config.toml
router_score = "softmax"
norm = "rmsnorm"
norm_place = "pre"
rope_base = 2540.0
tie_embeddings = false
init = "normal"
init_std_qkv = 0.0541
init_std_o = 0.0
grad_clip = 1.0
schedule = "cos"
Below are experts of layer 2 (counted from 0) of a mixture-of-experts language model. Rows are named router (the router's row for the expert), gate (a neuron's input weights, with its number), up (a neuron's input weights, with its number) and show model dimensions 0-127. Each number is 50 + 10 x the weight over its row's rms, rounded and kept within 0 to 99.
Before each expert's rows: "comes after" lists some tokens at least twice as common just before its tokens as in all text. This comes from a sample of Wikipedia text that the model never trained on. Tokens count by the router's weight.

# expert 6
comes after: "\n", " |", ".", "==", " S", "|"
router:40 33 59 63 47 48 68 59 57 44 58 50 57 39 51 64 51 43 44 57 63 51 38 60 56 58 53 47 60 50 46 58 56 44 43 50 46 66 62 31 43 56 54 48 64 46 51 61 33 54 66 52 49 42 59 49 51 53 44 41 73 24 63 46 31 60 55 36 39 29 40 58 52 55 55 47 50 55 66 30 45 81 34 56 47 41 43 40 49 48 57 44 44 54 65 56 52 36 46 45 51 51 37 54 45 56 44 53 68 45 45 52 57 54 61 62 31 64 55 66 54 56 61 47 29 51 51 50
gate5:46 21 42 63 56 39 34 59 70 40 33 62 56 41 44 63 45 47 51 36 49 48 32 57 35 50 42 55 44 50 55 37 61 60 42 57 59 58 35 42 43 52 75 54 47 63 57 44 36 53 50 60 49 51 68 54 46 60 62 48 50 52 64 46 35 49 49 51 61 48 45 59 44 31 48 55 45 57 63 68 44 61 50 65 42 60 39 45 44 26 56 47 40 59 51 64 51 54 55 60 56 45 38 70 33 47 43 72 52 36 52 43 49 44 43 53 45 49 53 53 63 56 47 34 51 52 33 52
up5:51 78 54 60 47 53 59 54 50 53 51 52 49 51 60 44 59 44 58 61 68 49 66 31 56 45 58 39 47 66 52 33 49 37 52 53 50 37 50 61 38 36 29 60 41 43 37 53 65 59 42 39 50 49 27 73 60 32 51 64 57 47 45 54 68 46 49 46 38 57 53 51 53 56 56 50 53 56 28 42 62 45 64 33 54 47 59 56 46 61 47 50 39 39 40 39 61 33 49 43 47 53 54 39 42 53 46 33 38 46 61 57 60 53 60 41 38 48 30 49 40 59 63 70 53 52 59 51

# expert 4
comes after: " |", " ", "3", "1", "2", "4"
router:59 47 57 61 54 44 61 46 71 41 24 50 54 52 33 59 49 49 56 42 50 74 54 60 50 50 33 63 40 59 47 34 38 50 61 51 59 57 39 36 45 60 44 44 63 61 46 56 52 44 54 46 45 33 40 58 39 42 36 57 72 38 69 31 47 36 44 43 58 40 57 38 42 55 56 41 75 45 53 58 49 44 63 53 48 35 60 49 43 54 48 57 68 37 55 40 59 48 46 54 55 52 47 38 60 51 54 62 53 38 57 51 55 59 55 45 41 62 41 50 42 45 68 47 54 29 48 27
gate5:54 55 46 63 48 50 45 67 31 55 52 55 56 55 34 30 55 43 59 30 46 51 62 49 55 47 49 44 59 21 60 49 51 33 50 36 30 57 52 41 44 52 36 50 39 55 56 48 62 56 47 62 49 51 35 77 58 62 57 61 50 49 60 42 47 48 43 54 68 57 65 48 48 41 53 47 55 52 54 59 39 54 62 36 47 61 55 53 50 59 48 40 36 53 59 44 34 48 54 67 42 42 35 70 43 54 45 57 35 48 42 61 43 33 52 51 72 39 32 55 32 43 60 47 40 59 52 66
up5:54 57 58 56 37 56 34 31 52 55 50 55 45 54 62 45 41 57 59 43 55 43 58 48 62 47 73 42 45 19 38 46 34 47 59 35 37 68 47 55 40 61 36 52 32 54 58 47 57 43 59 41 45 51 55 63 46 43 42 56 71 36 36 48 41 38 42 49 59 39 44 50 44 53 42 72 34 56 63 51 37 41 50 61 66 50 50 55 54 50 56 38 69 57 59 43 50 55 61 57 34 36 54 57 35 67 70 54 50 29 32 56 46 47 54 48 46 56 44 51 40 56 41 50 51 51 58 53

# expert 11
comes after: "\n", "ed", "s", " d", "ation", "es"
router:64 44 41 41 67 58 61 24 63 63 50 48 54 52 55 51 44 67 52 47 40 45 59 33 36 59 58 44 57 53 42 41 59 60 56 52 35 44 43 59 49 40 35 53 44 60 75 49 54 56 48 25 61 64 41 48 57 48 61 55 61 70 56 58 45 47 56 71 49 60 39 48 46 55 62 52 50 29 47 41 44 31 43 31 67 51 38 58 51 57 55 50 66 45 45 33 52 51 55 54 45 37 45 44 64 57 35 42 57 53 41 49 48 58 42 55 57 50 52 37 47 45 61 57 78 48 56 55
gate5:60 56 49 46 62 44 51 55 37 58 45 43 52 29 50 40 46 43 53 43 43 29 66 27 56 47 45 58 52 43 57 34 47 55 52 56 47 54 34 41 45 53 45 33 55 45 52 57 60 69 47 65 55 53 46 35 54 42 49 53 32 24 52 58 49 41 56 38 56 39 50 48 37 55 42 40 53 59 31 48 39 35 40 50 46 52 56 45 33 44 32 46 40 41 52 56 42 49 38 62 74 56 51 27 55 58 53 44 42 51 42 45 40 74 46 44 65 56 55 49 60 36 48 62 45 55 74 64
up5:57 47 43 53 56 45 58 65 43 38 44 39 65 48 47 47 60 33 60 58 58 47 49 28 43 56 32 67 65 53 62 56 41 41 60 47 39 34 51 65 37 37 38 55 57 64 55 53 56 60 49 50 68 42 53 46 60 37 41 64 35 39 52 53 45 51 64 37 72 32 47 48 52 50 49 52 48 52 43 62 56 28 57 37 54 53 48 51 59 70 43 55 60 42 56 42 38 26 57 52 40 56 50 64 28 52 67 51 46 61 64 63 38 45 54 55 39 50 51 39 47 54 51 47 60 42 69 57